Below are experts of layer 4 (counted from 0) of a mixture-of-experts language model. Rows are named router (the router's row for the expert), up (a neuron's input weights, with its number) and show model dimensions 96-143. Each number is 128 + 32 x the weight over its row's rms, rounded and kept within 0 to 255. Numbers have three digits each.
After each expert's rows: a language model's description of what the expert responds to; "mostly gets" lists some tokens that are sent to it at least half of the time. This comes from a sample of Wikipedia text that the model never trained on.

# expert 31
router:162126163141089123176144105155130082098202196177105121151067081121101109068148107114131073075090125144143200146095091067199112147133127155122116
up0:096143100112145159081082070163169122103132131132144118125135150162120137115186164085149136139146075168094185138158123130131131124099112126111220
up1:089148182174152080151102073148143091128102125105105151167131115104176112151219096120149091114125092121127229083177147140140170064157113128152119
up2:126116103123120140078130118137098142162104182099095127126119111110093094123087117148161094159175124061142162141093137220178150097141145121137116
up3:151095151133145104137135054175161118127164126160109177111108073122135155162151121191121168142136167094116171146111132137188075160081122116154128
up4:118128135111099165172137121121139156164201087157203118133077164162073134157159098167163186150082139128188070089099095085093060119143123062149139
up5:148121066200102057099158148112185120142142102119150186127100149112118108129099106166197149112104204154127113065118097112125090097123137152170157
up6:156159163126128139197114135083085143128078070150113126094104112075181107113105175142110140161186120146173126130076101134100138119153150142150146
up7:127167134162131085155096081200191076152120184122075155163144157133108092074097153112096112134160123146090085076091087102099130115178159100109067
up8:140157140145113094130127137194091145120113109131141094157131169137079092127126216179063141130109159173168170109087120082111209092132140124150061
up9:140121060128142127136118119139068115123151102128146099121115114094142092128157089114104134068095178085103080115141111128124153136106086122034148
up10:153116094114153128144156131160082088148165155087108168116054134201131127121098104138086123113165161158150159140171069069091125107152148186108206
up11:105134114109149096115085115150109095074129189136079096078107137131059139155098214155115146113114164155092171115153036130152075137179163145143066
up12:099149107135185136128174196172168095122120095137111092086100160142146109138078082075127141072143106150111089199100107122195120108164121178096117
up13:134083078132179091161171108150149126091197143136097144119116129088083151104113122170156137075121144178131061125090166084162103195136160123140131
up14:188109170127130083123159096135158037102170142146106124140113130141129106121146110136090143128119170089127065198089107106176155109126131078119080
up15:075128111132122070096119127146095161121155176136052126075117143078080115124078083077172030157096175152161140127136068103138073137125131149137180
up16:129115118158169115157118114100136156142090144121126142164116140093095052116122157083077121102083147170086122096109174119169151113125146083149162
What it handles: Short stem syllables. Short syllables inside ordinary words, often right after a prefix, such as re, de, vi in previous, abbreviation, indeed.
mostly gets: "re", "de", "Re", "Le", "De", "me"

# expert 11
router:164141146222076102134120148074162123085087160147120121146101126152131114202141113085134126117137115114202133059086082109130112073144096100123118
up0:099108130081108107008123079099143161088164166110150138141128126132096152146160161152179116136166163114123133197107086066095101101137148138152146
up1:064192154098148112141147148163162144161106167086136175115116161115087125096156169139083111169174135126181108055124113147086059092066153155162155
up2:142071151120151095127138057122191136165094166091100154125182145118108082115141133100159130148134103176157110134126119083166109070110099124169119
up3:102143101136131144168132085146126122094144071135089121077138179154150135122136120132114123171142055110162166200150125079148173130083125167112152
up4:117110116119152168173188145148132208103123093180125129113130155097056167205138125113154141194089120112128179123139098119097164147136124119145155
up5:065138155124168159176131118154155112099112046083127059094104132154154118214175148141124111113162110065149115130133113186116162163067144158101175
up6:171136120062074157148087114155120166097181113099155134140104152170082087150140166104141159112134086149143144156135189116190165099112142167158074
up7:106151094146110136127088084107192159146048185126109146114148120074135126130171144073158148130146116175143148114115161097152159100143166157167113
up8:141183186144107131147183115137113117100081141171119110118159147113155100130179105133118110162133114104125186172127171151128114117175142102141140
up9:105090107156122151160199161125157125094154138116124193067143144084153168120140095152108113130186107160159163147080100106126160124126131105157103
up10:129115117112123095153080145148120112123149141159092142157138138176067105121106132174108100138180157178129108137094145053123141108147125184176162
up11:154114121104123142122118089120123153129105129099089175122152103121132068189157174117162149160140118152102166128129122134139084096109138116142174
up12:176137159093142129096106133088151133156142105110157098142120161177111161126187168164157088096153166152104110142129172107139146124214137160104093
up13:077120096125099131140153107158104132155102104114143136126098130109074162106114138152184125155142189142102061105081133125111133122138126087103168
up14:142128107114122135118098060058129173118152135121155102121100152121161138128187063150165142121122130102104117152120078162127117163116119074116079
up15:112097119092108126118061114133138122166091126116177149136141164181090115144149169067141148128130122167133163147161172145121064146149097136121101
up16:094147172152110115131172106166126078054100102126150130098129184105133110123124076146161113136120135126117071107166125174087167132081156108072164
What it handles: Mid-word fragments after consonants. Short word pieces inside a word after a consonant fragment, often before endings like -ing or -es, such as min(es), bas-eb-all, cent(er).
mostly gets: "eb", "min", "cent", "Ang", "mod", "Ter"

# expert 34
router:121094137034183113103164079139150153131199054041111176137114099177115189175128125122127118124162074158152171126165132055155111113084121131107134
up0:118155152142157190091090131171157084098169154068145100073111130085118149140114131162097162138148078183165212138072093138130136100142151070096103
up1:099098118110200165186134135115139175107146102100094091116142144137140104094119088117169141127155115142137113171155113119127124169108162066145155
up2:057093122146112182168127082076120121112168124204151105086143122202160107114040114108161110120172083119122105073107110129132172115090072105137113
up3:068145128116121150134133131108087109149128153137137092142138128059130144170160112096125140186157154189128061178128120154167154072076194096146167
up4:110125102195147165131138123095085102084138156070138067136169061144123147107102118120142109111077171119113131124139129140141160134101073147124130
up5:105050116123186058074128099088144200112077094187084167147124105137161153124089142118134121108112164112121150176161098093133151201169134102101108
up6:151095117141167114061141140134159171151149089145093116112105153120159105128168179086079108110129122036147130075131155116083130108158152115137161
up7:126140132091104111138116134178184095161134138177088146110158095138123164168117140045179197095149125135105131104151113144129164134173109095147198
up8:164145144111086113138088074076133072140117159153115182160156154081154141137117099108137100149127128168118149194127116130170079145134096140108091
up9:142103156125126091155066124113087121152110130157124120104107130149060133171106130156126125099143107140173142134169166156092199103099090089089181
up10:092143131153192201149090153075121126151118161122166128098176132167170122115132124140136079089116119096148085091130053162189158171069130088144102
up11:151161130162111174069131106099136147172078153125146128177078149143152127162167115133094123129185113062107130128133160090090134129204144087131162
up12:161116064097134145140134148062154080154172120129156118139179129083151115117118110116075101083114108080118048157146161157134133132122193114127152
up13:077160155183117142179140113145127122122115143102113076124132095182141131196132085172118133141153169190165128164121181083149161135108124142126154
up14:101132127104142139180156142212167175105196090165170135089091164088115130119138126087142078111074127110148121110143057118096099178130118136160119
up15:203167186108079152135152174045128109149103142194085126111116129101147157086124137125184177069057185171101128107074091143076141113143112098094219
up16:101106102151094125184090097183064140086100155110131133122142099134125163134138157092122104117140162177178146072088167168105178100139158138095163
What it handles: List and table punctuation. Commas, closing parentheses and pipe separators after years, names or numbers in bios, tables and lists, such as "(1931–2024), actor".
mostly gets: "), ", "); ", "., ", "Died", "– ", "Released"

# expert 25
router:182150122128103093067164046147114092106185162105133068135181099148147157155112133125170107093076108090165168129129165151090123135113126160118165
up0:136109125112116133171097104080166123064192116076136101090127184110149115073117138118108156138155147103149155077148077113087134148170139165081145
up1:077096087114078148146121131161071166108112096151122151115087142158132123145110163109158157093152161055151167124114126156071149104142094105150100
up2:174167098124177137120087090155129072126105162145124097067152069159167124101090158151107164165127159166165166122120152112110121142080033130139132
up3:085140171081143139137082152129145147113119077094141154084118085159123178107106068147116108115069109156106148128194119175156152119102153115124050
up4:155128157119098128104087161208139117091175180171127116169149135138114154116149135142124092125137156146100163126150147171110086100180182158099177
up5:147101164110138177145123090100109130114139092080128085136115134079115093134131136191079165115115086108111042197169129150087062184123102079135187
up6:129127138130185168128108078137159111169086133112130116116164084150075169123173158170110122070106155183049116176134117145119148142174171146165186
up7:135131134146116181149096102126140145110132156147112099052101154116155128084201135108100130101182100123148162146155095136125119117169111068122087
up8:147114182094153117074060110171156152100120106102122156168130067168119165156124151128174134134057114186107153110134104184151142210111051144060143
up9:128196124110162156089075096123124128081099100107119091027110142148115147201105172136175130135132076079150153021145167102124122084123113135164118
up10:151076145140128122128097120133122105117140121142107121143134149164096147166107173157127126138148168107092139124136109070173119086119075182098153
up11:071114101154160132092175102143104150149145121101121112077201133101141125124070116092145064099154106111143218150112158105150164114100148178116150
up12:141113117137127152162180082160185101149128095102106169083125113114131113151121159136161115103113128126077105131156090121150046151131179142164153
up13:129114158099134139175109168131171054106142130089152114139160101122106138114095092166130098121056084123117154139109088108101131162079172131178123
up14:209125091090151130092162197105103134093134067109043142170112097130227054118108123163129112092141131178144119147081155118181151183112133168123120
up15:092144130139156175137078091157086099140074153160122149106102151140134144182195130104132108115110116093099101110161165133125133130138148113087131
up16:185143150107127110132171098138149156127136128188120107125115159162120140110168153184159144120177116115079078156114158118166094121102119203164128
What it handles: Romance and foreign words. Function words and accented letters inside French, Spanish, Portuguese, Greek or Cyrillic text and names, such as de, la, née, é, ö.
mostly gets: "é", "á", "ü", "ö", "í", "ti "

# expert 56
router:163136114137113090074184167096152124201156142145155057162124107104157123139139149121081151103121090106142140095124148142128097142157114123104104
up0:078112078157118172148144163183088159147121084115133161133155153125111157172141117164104134116184121120137135161104142116175136149143143082193144
up1:172120092146127150117142175138136134205117136192119152167118157125126196128123170170134150134108058156096098201164119150113180105143150160184154
up2:053066112130146123081046076107093090158166130116108119068144112136088106128132142147086172091118133182096116087109190110146191181133149192118143
up3:137125095143123032128104138157136107163099146102116115076107144165123045123130117160085088085145177141111089143206123110136088095147158128089166
up4:111123149106207084119122161142150142081113148165127095097078072106150123101100189166215121167145166139142131082098130151095092110154163094168165
up5:117126168139169102131151088160135132094154186187128129129173143152142120090165106077142123121136131088073100151084097063073081166118098117171150
up6:067090158128106119146097155143097120140115133103119137091109100131103147165086166132152146147152116082169106128076057147143107117189098098128111
up7:113064109187149168151124169194148169148191134108142097147123123118113078158141179146161131142113092092138123112136123162107207151160183137158178
up8:147096173092135115127141160131129175151135122097165120130137162125101047133117171126096104159089152113100109114134120136137157162158147077212094
up9:184107143097164107153121117110164091153171155154162124111112157153158104046124109175082084116136082121117143143167177166130144141119130117153151
up10:099139171179126120095111094140107100113090068090133182097093067155133171162137142138142162059125153111166061059108110100094065102159139150110080
up11:129141053098142125112128126125159172076180138111112137171119135095102159122123097158172157150100110112072128088160113156128098166134199145155146
up12:148108137071173100152071135105132220126039116097127154093095148089130107150157096106100152180121173125133145146168079134173159164134094193140139
up13:142091099083159106145066137108109138191152100089119119153113080143150159152092115176118130140101111079144073142111099110140115102102011131160164
up14:137077108117176125103138134112095117072138133153165122122095179130142117139136133125094121030097133136062114114189133067149137134123153107118109
up15:157147120150164128127149118156157132145164132089089146091169094187103104110093165227102149119095074152123158166119100157157110153120182126192116
up16:137148064175155154063064160094094097189139122161155129104150178192102077096081106165072091146145094162159139148131118099108180090089099135133149
What it handles: Place-name first words. First word of multiword national, regional or institutional names, such as New, United, Royal, South, American, National.
mostly gets: "New ", "United ", "National ", "World ", "South ", "North "

# expert 61
router:157195108088118134128120092110152134085127116175106116155164107142195169077144136076105184195142158189152136132123111085078118086136118090159114
up0:130168131078086156131086122105134119168151148136140125174088136165121123177044124162134063142106078154104176142161179114115125127114134139072196
up1:169119120122151159111081150094121168162134136088122181141159081134133129104104146124093128131151140136109141111164147094163059138090071155133107
up2:107096132140141137103159109153105164126156139117166113168161129119161149151144116170162181156118111132100181159144099144155099112110173079114132
up3:117110132172116138152130167130157127119110162106113137188119167121098101151138111102162094153098106133128097115102153152066121172124109182117111
up4:187167119113114117083133129130166094095148127136149121153149121060137099140044116138198166151069147134155157142114086060114101153157135076158107
up5:135130160088116184088136126121097091130094149117161108117159158147126198167127073118136144100134135154084131143138111084139101183116154174168119
up6:130071119170123108144109137133158044191158126150148120149182202128206148149090121125140080139082107124128121153171190146130133122157135134106067
up7:128104103135091129101129131185097190159105097071151121078033102143103177134143082106148107081106103102111131099141110097107107152137138126140139
up8:209128189119154124177053127106220157127110143127130167089118159140104115145181094159197122101122111123112052121128171127125120120121091110112142
up9:160147144116141086149104167189144096129123117149181182173076103143101149125144082108137087088144127144177107093108153135112141108113042162093100
up10:166111103175138083109115132069122071147185156105161105141146120127143085092144165160101066139090163146170125163108122089122133131141143128142140
up11:115118174120064066133089150198160141124125105122129139090148096156111137131178115168115112150126138157108172128189134104194133184186130158143131
up12:120128103099110156129109132189066106127153172164098107158104211091144119172052068134164059161093149084121156184137088139162169100175110108187159
up13:097130109133168131081140123140159111133110153078103116084145118168138077125118100146156137124216075149111127141123160090136141126098087074133181
up14:126137144164171109125118126154185122105115144110149120068131127142060122107138096133104079126133112148118106116114118117169114101088099201092063
up15:111136167112205119171082098135147134158093078169159152122106082130091075134110117163144119143138127145121046141136102118148123094105161162131152
up16:152130138132101123070053130137106191145133091110161150109139139102122177097114110098216062096081167131150138143154089123126083149092195133108122
What it handles: Sentence-level function words. Determiners, pronouns and numerals starting a clause or noun phrase after a period or comma, such as the, a, he, it, one, this.
mostly gets: "the ", "He ", "his ", "their ", "this ", "she "

# expert 30
router:121144093108139136130176137085147113077188155111129169194136135102064163095113133105127186131124146113149165147077126136177081103078139123076062
up0:070146114132100152103135092144103071156139170131103142122127133184182137077112134147164117122151125130157182098209095139142134117094142077130162
up1:130067173057146080092116106138132165103150114082114210143166104086064166088104115119110153138129085123115169109132138108114084112142136162184159
up2:155107163085152113073175092143102109150098120178089147169138126068121105124138146118149131115151149072158110114149192124157106119087111144082146
up3:174114119110175171128181081164129112129145152120104180129125186106116113133113144167158209107183116156128171126083110153174161117094183114118118
up4:139114115112097111123135190063117078097094164099135142164095177141071130077125096140163094122159145135124090171130148155119119109134103131146080
up5:131134143137147117120142084135104118116129101079190138109092145043070129159153155186151045123095140136067138148064076114128105076084129110164124
up6:103136128154136169151116135089147125062119138128087119151154144121076119107144151134130098162074180113061148132135139143142156071078057136118122
up7:168129137091207100123140140160154112113140109073075178101142166083158137173074125126106138114199135150153160128169121143171121131140164172125074
up8:113147183146144158125117113098147111123161148152150040070142133091101135110075175110141149082074177083086118162137063062125136159145123104100136
up9:108120121127174145087102090160151121146071092071081114174155131170098077135104178124082090134130169160171142137076152133123154164106055060130089
up10:114173210109141150124190125102179123126131081088213185105096105134177131183123128131141144127136155152111147142074115140156063170152129115144120
up11:117178105148142094161109075127181174118046144097125126156105166083141078158104090092198125148123108171080144113122135187106147129093115132134141
up12:131107146148126137181112110109143112142165152115103145124137133141084171053166148096096118122133087123137099144128147056107132187167147142106141
up13:159160088141128128116087134178101155095071119128092117099103130118133137141081092141172159120140123140112176104074152113121117101136085085087119
up14:127121086055105136137097133169086129155121095141125105177094113141164130139142119113129173137117188113109125173142164124114135134124140133081123
up15:165123130146126130104133109101154052106131127149165122122139133068110104071126169169094137146142128137092096161155107124155085096162075130124132
up16:097055137139113101157086080122112091158113094178116150150147141136105147116098183122166108219177172145163123160138166135129133121168161144134143
What it handles: Table separators, connectors. Table pipes, semicolons, dashes, closing brackets and prepositions like during, in, on inside tables, lists and statistics rows.
mostly gets: "during ", "|", ";", "See ", "±% ", "—; "

# expert 43
router:165100196165100086077143165096129091160152130131143081122152077174151179148118122154121129162124121114132131178158197108139101147158091183112129
up0:131143146108087086095125091132144183133113096101095132125151119140181147150164146124166118146098236159118109110205106152157143106081124113110156
up1:158116142092109195118115096163171091107169188151152074153123079167145072091170126185150111144091159095144148168167156125096136155105118120052135
up2:139173179119131091114127166161122154139101150100142101121087050121159129113132142187121165134113105130102168188118145089143148147061160124170133
up3:194096097130157175135126118153219106118139108092091150099184114082154164118084108161155126088111142111107146156175120100150130146096175122123197
up4:142113143122115096127091168103110162190111115145124141087113118088076135089099171126131164138176110196144134157129135081140152069142178171168184
up5:112115123132130102151111087087155085123122103076134113082223121142126140127062144120145126123160077118166175132136147083096192151120111100170215
up6:118156125118087108143102118181122078127129082144115171117098118089172125077114149096096157224099097135087078212143084129122118119158095071166080
up7:057181151188143127165172083114110131129105137151167158154142080123122136166142109132128098189108075143084097162123109116119116111142131156122112
up8:113160138118209147110132144093089111139205137101074110135071136087115103146096174128131173110167159198156083127140073110162128162131116175108133
up9:131133123124184131091100119151144170108131104097124096124080161097098147092079090170129128118123156126166159147138133124167106136033103116154182
up10:101103114123150171110115141082087141098097142146060109167100115127090108141158169089121116199116182145102086145137141180118112115126034131073142
up11:120137104177095117142129062114148108111084123134092119086106145126113187133126109146129136103143122149066163142130175170125193185164169125131125
up12:102161117077155144141099161139155126094155135146128160112151120150154114123096116126125110123161139138048168152117133203198164165183106081158106
up13:127120121163167150150162124146143123168084136152109121088104098070144183142148064145142138133132185193128128142177102154157151102134064176081194
up14:099089149140184152142139112105086093143113106105081077139145101142127150139174173093159122108185149110097133127162194114142118172155107107127189
up15:116113128096115099086149139148094116134116179159158083101159096118086083100130122139102123076117161128161113076136136075176155110124130137168134
up16:159131129162146174153096173127194129088157108104161153057107125128101131097135115074088124151120132093113183084172085119121101170155136128137170
What it handles: First-name openings. First pieces of given names and proper nouns at the start of a list entry or table cell, such as As, Car, Jos, Kar.
mostly gets: "Al", "Kar", "Is", "Ed", "Car", "Jo"

# expert 36
router:090153129135123150142116172104132167169140113183100153191157178104151156161146080103074170123109114101141150104096119115175182039124081161101128
up0:207143114185140113115140154131141120086111137142073103156129083120118101134189121122168181112121117187104154137038093139089068128111104133148174
up1:120105149162165146142129145191140088090150137107140144093155111147136173159141126151130139161136152116173115149123116101218119106129154178145133
up2:138115098147239154138142176102111221122153112090108184155138132093164141113196114106131107169122197099084096114119135135131145074112128104113156
up3:026086155148131148114133098073103156112114068123152135168127163120102153096168102103079143128098158171108082108165106133064128164102135146104074
up4:122155132164171145159094131135105164132094198109049130125100146104127124135093095102130138180109109151160139125145152129139141158071131107138119
up5:134072175132134148121156135156169107061132144194122146094155109119156169133116110202154166147073102148193140084161148125169121088181177103157105
up6:125127138091140179118132115169152128152089094110159159189098119137144135150109109123120137212146173166102131118136119152142182056081101132157117
up7:129123084116130173163117131138100166136115101167139121063112104105128137056118134168072155201094170192094083129091141106145119090136114142147053
up8:143133093127120195101060164124091174108137117177140144159130181105100144119132159187129172096183130079107110162063127084086173111148103111117149
up9:185155141146127070158088141113123148135131055127114143132175127107097064150145152138115137099179112114105144136101115179143158094142113106121149
up10:101134136136203104143091120157177162095150103164117165112133080155140129150153116101102139128135143159082084150151109197147153095126060150136119
up11:100070135183137089107086118090121155151132098145055145143143096134078167147116084124086142140137178169128154151122148074138100161187114143175111
up12:090131117120158146078124145157134105114157175120148180141177107069120116167142105181118134132145102145148108116103139153123184087071123130136124
up13:125171128081162103086164128151173100162100080127122132122118186164126134107167112178101124106182160123108086151123097087140178097099119135084122
up14:162097146089118133158105114154145112162116107120161171168129159201110111161110150120095156136117137166110134075143099193187185177125120079103199
up15:081099068113097172126137130101058117124153149098079142121086093171185153098152142147156144094093103174152168127106124098090121147131109044103237
up16:114131132133128110088173124155166155093087108174122170139087171123131165106178120078128124151129129170113091078087122121110117059141165122154089
What it handles: Numeric and climate pieces. Digit chunks and word stems in numeric tables, especially climate rows such as minim(um), sn(owy), plus measures like km, long, two.
mostly gets: "time", "ext", "long", "41", "two", "34"

# expert 42
router:109137139154096105174133183075154148102184170146137183131142083121169112074128128125144146117155108159156145174158137158173098101081139183186097
up0:153184134155128149108118113200115161059106087155067158146112170138111059154140103117165153105176092116113094135081118109164123102141126136156086
up1:080147128111116136163127138116039140142142096131079075113145145119142109158100134163141170168060147118100152158134113145152125120117129135162119
up2:137122158130074119102052133116073173095090124118099131134155134149106113125112149115170119092115134105205162121122106159175125114109145114180156
up3:113124160142115070134144114131200086124129095171104184113118107139108175132156129133122111098121123192079079152114081160145163128108112109170153
up4:106098134147076105179120106102192161075093107166143110148129169111082078138103143117106155153157154148121175141167098088177123030200148133116161
up5:050140163152125144143118151178125067067148111139135144088179123115156102114096100169123175126169135105112123179089088110145125069160130118100141
up6:184098106113074136098148161103123129072084111085168223106087141134073112145095160128114125125108153119125151169147115160138126123146161154108150
up7:089127141084149132089144097142125134147087105068124156161103090148112113185093202161167130131075100089128146130096152186144145131108115106125090
up8:153115109182128145090107095090108087118180099087124073139135070158117061121118143143087101067077128104151084171172155142130112147133122166062169
up9:166114065111130169179115161107157143141147137089102140115128133185107109136127104161112114153112127179148082213151095154100134159139177072160121
up10:127109186150129074157158196082147138079135104122153154178102108141043123123113136168162097116123157174142114127142140136133163132141065149095142
up11:045112117127157143113144081038111118180054114153121131114141087117155110101133144097155099130143137103110093128102134134151197128142120141158137
up12:100154103103141134143123170153109101118162203126182175144118101087158123117116140152119167128112110120148076104125083185141159165167173098128091
up13:056119142130080142123087129108111116135129109104170179182115157141140083095113179095101160135086138155125140119119127105093082154097200141164149
up14:173138090159170116111207136086140125053139102134132135144108113136160074113146182187137139095146204109107084130137137131081101110118181122136115
up15:087120079065096162139157127143138114096203102101141135095142092164187097135104136123177156104100123091118121165142101143097156137042092103111198
up16:136122160155126184131190107074139123130125100066113154135156150121144174114094058145165143119179125142084128110140114159103145130070129147164187
What it handles: Comparatives and negative prefixes. Quantity words and negating or Latin-style prefixes at word starts, such as more, most, much, un, Un, dis, non, con.
mostly gets: "Un", "most ", "more ", "but ", "non", "much "

# expert 53
router:137151151156118103106098107124167129189194139126116122157133076186129156182090117130171122155078067103166157147091175096138089154080116158131130
up0:169049126101112141178125105118087151159135128120144096134153087118167150155110133156146089092139147114144098151094116136155140134105196085126189
up1:132128161104131146179132100123186180112146149068116178164144126078130083124111160131190086102123113164107139121141141106121155091087131138106117
up2:095120062106185121107103132151141131132217217135152132129106142110184149090104092098158147172076107125125115135090146109140121161180126096125144
up3:093140194083152108157054141165068105123110161136114108042111127187124172139096089169127137117125042160104088170142029085121105117128097110138154
up4:138106103098142100139170082220096140149187105136179118122136094117119124177060208150098091095181064122110168131171134193150083130074109120148157
up5:165107106083137121138132082228135134089127112133164060108085140093123164165126089162099125145119153091098142154107117124119114162188185134112129
up6:152146139215175071164133148133204145128158146116164153032117165098132140166092117082127148108154093169142070093100141116129120114139147185175075
up7:118047121105107168092115104082154123047083109203121091122148107124161124154136086144122114116110161143167206135163146150154039156083124152145117
up8:195149185130114140104138100087150149122109153132150109121122104125138132105168164149213106125089070070159173107109097065134172142153108107154119
up9:183128190097127099144110136070157140140092136199116133169185093122149167125144045078176134158118104135140120114145176161131160160123131114138173
up10:140109114141145142202064133139153126174112124155106139136105150164056132102117099141169120139128111163102113143134107139175125103142223169124172
up11:074133132138140130113165083142102084097140114173086102070108150128145119155159134157097144134177131117119094157092132086149139127096134130127112
up12:134159129081151110146142112111131129084154144137067137135123105168151057084085081174143088113093207157087152159123120103135178057122117168093110
up13:166120113111087131119119105130154127136098135118133147128167130165113120108165148136193181188183159108149157156081142126128078119135148137131173
up14:122122155097129172114133169108123123150168071032154120151096136115114149166092174164147139161136107149092113148108153126162121149116107163161136
up15:109123183124129109095134103171146073088122145085100138083162135171120133113125141161155227155129117065125048150120088105162138125159117130042123
up16:121178094154101116170104131074105152154153122161160176099142166110127073182095111116181179203126139126112128116131069135126084117103122164124118
What it handles: Early word pieces after a letter. Second pieces of words and names following a single-letter or short start, such as acc(olades), Mor-ris-on, ex(cellence), re(prise), D-ris-s.
mostly gets: "uc", "ap", "ass", "acc", "as", "ris"

# expert 46
router:152127164155108120175156142187106113143191104160136143168139104168158152114109116116112164098050102135106132099098177133119072108100131159146108
up0:120136124194179137120105073087155068125152123137149168131161152130160157111113110125136154154104123118163063116140141109133177060133088134145120
up1:114184130082064157118126121106100142068135125112137163135133098129115176095126089078089079077166136140094094072119122172160157109188171195190099
up2:118167103104133103167130069170142145175048172146172140109124063091129094121118138156108127204153104110073100179172136147073102119155155133101098
up3:091142069051074091195139173090124067095163116147126155073161119101163140088117112153110072118100133108093109117145110170105122123151140135130138
up4:120079112126127172163153200162092146096129164136108108198117132104177098141109075137138164130105103129091082142124117131144189153123104090151104
up5:160110105104181149157090129126035136098098117082080174106066122180140174138137114109111158128116156104114059086133123110136118148155197130102133
up6:106124085116082112112111076100079085078116094077152086117087157143112122131135131197130061110109127101090121111126119130123143161104154152117152
up7:147148089127123175178181135167097119127102091108147176130119178123092119144097131097088131136137156181138097124112173112150171129111092124126143
up8:106093165120150150177138151058171133135099117158130137086178166103114107100105153198133063133123145128161075103120132134102176159156104132142132
up9:100060154086160120189160095150137054114126142184170102151135155127098140190116089190147170128088189138127158079140138177099080176153149164124150
up10:151099134144157116126131144133120137090141115138099076114152077098137143178168171175180134135119091135134121110124172130119129143158116159114116
up11:139136121159152124107071120155158153102120114151136134140118169125105134127151110174096191165128119114165143154152141158113070161079147155188087
up12:135106158119064127106130163143182103161157110101184126190152145108087130076122101113163147156194165182152085158121115149187125101106134038149143
up13:166140118166139177068135103165120120085100082110127114195118131136081154182125148158158109111126111091114201107141085095136159113125145109063112
up14:123122136105116157116115168108138147141127133123132097087129123144077112145177104113149156109120164128157104085075118155167129110152142162171164
up15:129172122103164120166199109169177159080112138161104107079140121111164087098057135145079074120170115180139119109101121125154123096129114132116106
up16:156119114137203183118146032159071147084128123093138126131150158153178061181148198128158113104106141101085111141091196150118118106122120113122146
What it handles: Inner capitalized-name pieces. Inner pieces of proper names and acronyms after a capital letter, such as S-oph-ie, T-oph-it, IT-D-P, and "Order of".
mostly gets: "l", "oph", "x", "og", "pr", "ex"

# expert 9
router:134148048130119202107131088131109090104173148102098145153140154151134163120143086137095176107105126186141165124148171093106099105097135124056117
up0:135138164154187122161156138177146114130168103142081156132143143100143163127091108078123137142124173148106083136108148094191148121169160158091112
up1:125112182157185122148156182132164128157149095158089143117140127136149114055116156090115152144167151155149171093104119125158167091126161150174172
up2:152119129152106170197095141157186105109123178111062111147081116170166144093129076155145122126107143136138115176128130077099101095152104045136149
up3:129159200153188117129077167189106129145053133140159144148127095105076127073183092132148107154104150166111167057146183096174138136159185095141181
up4:159146140125143139134155150151097123080111098112103159102185093122087095135081132126173124173111089149217152140151164127135136129133108150128121
up5:132192109153199138072144139148155099132103146158115099088103187116126136150138082126116141111150108126157154093179132101147085127160154123103110
up6:144090126138136105120139175157084155104119104136100161174128104064139109080174169170141092108114086094106148137161100136119134127136119182148071
up7:171078116111121149194111081125166145056129117121093065158124144168173122077204141171163128118131155073128147123095083084115105104134088145057125
up8:113140127078125124138135099117114140116060145139135113118110159119191131143136045124102096139106136141135087172151050150122155100148099112107102
up9:103117146140146091118158154132119102134160132091140122122118145108105075135166150141105150101177152158119142128087109106133114190133183158124100
up10:103154080114105190091127132142178132077126101111086151115110132152042153143087163153148112147120125127145116151188128174129124168120102135127100
up11:083149128109146111150128140139170080075145125154093149119151130118153132150091144143089136149131081148123082162092174117141151098131132099133124
up12:104116134124085118115103066158141204119165085080150119115101176179140126165126105120145101147094133157060153131112169154121110156079126136120188
up13:212103095112101109117128100134125093123128116139148111094113087150089160047097139194071106141142131189211088154145100129109050137168160144091134
up14:138095121109193139127151087094176141121154123148153134176150129126110115102135121121135152117073187134175125160199169098148128119158119128164153
up15:193106136075079153175131130106051089169104094123135117170111166092126109121105094139116149150127117074150048100125153181145104127140099154138142
up16:104116142115166160099167172104143137183112148115139144158155192078114182130141144120100091101131086121139109122180096134177176055135148141139107
What it handles: Dates and biography fields. Tokens in dates and places of biography infoboxes: month names, year endings, the closing bracket after age, commas, until, from.
mostly gets: "until ", "September ", "October ", "December ", "July ", "January "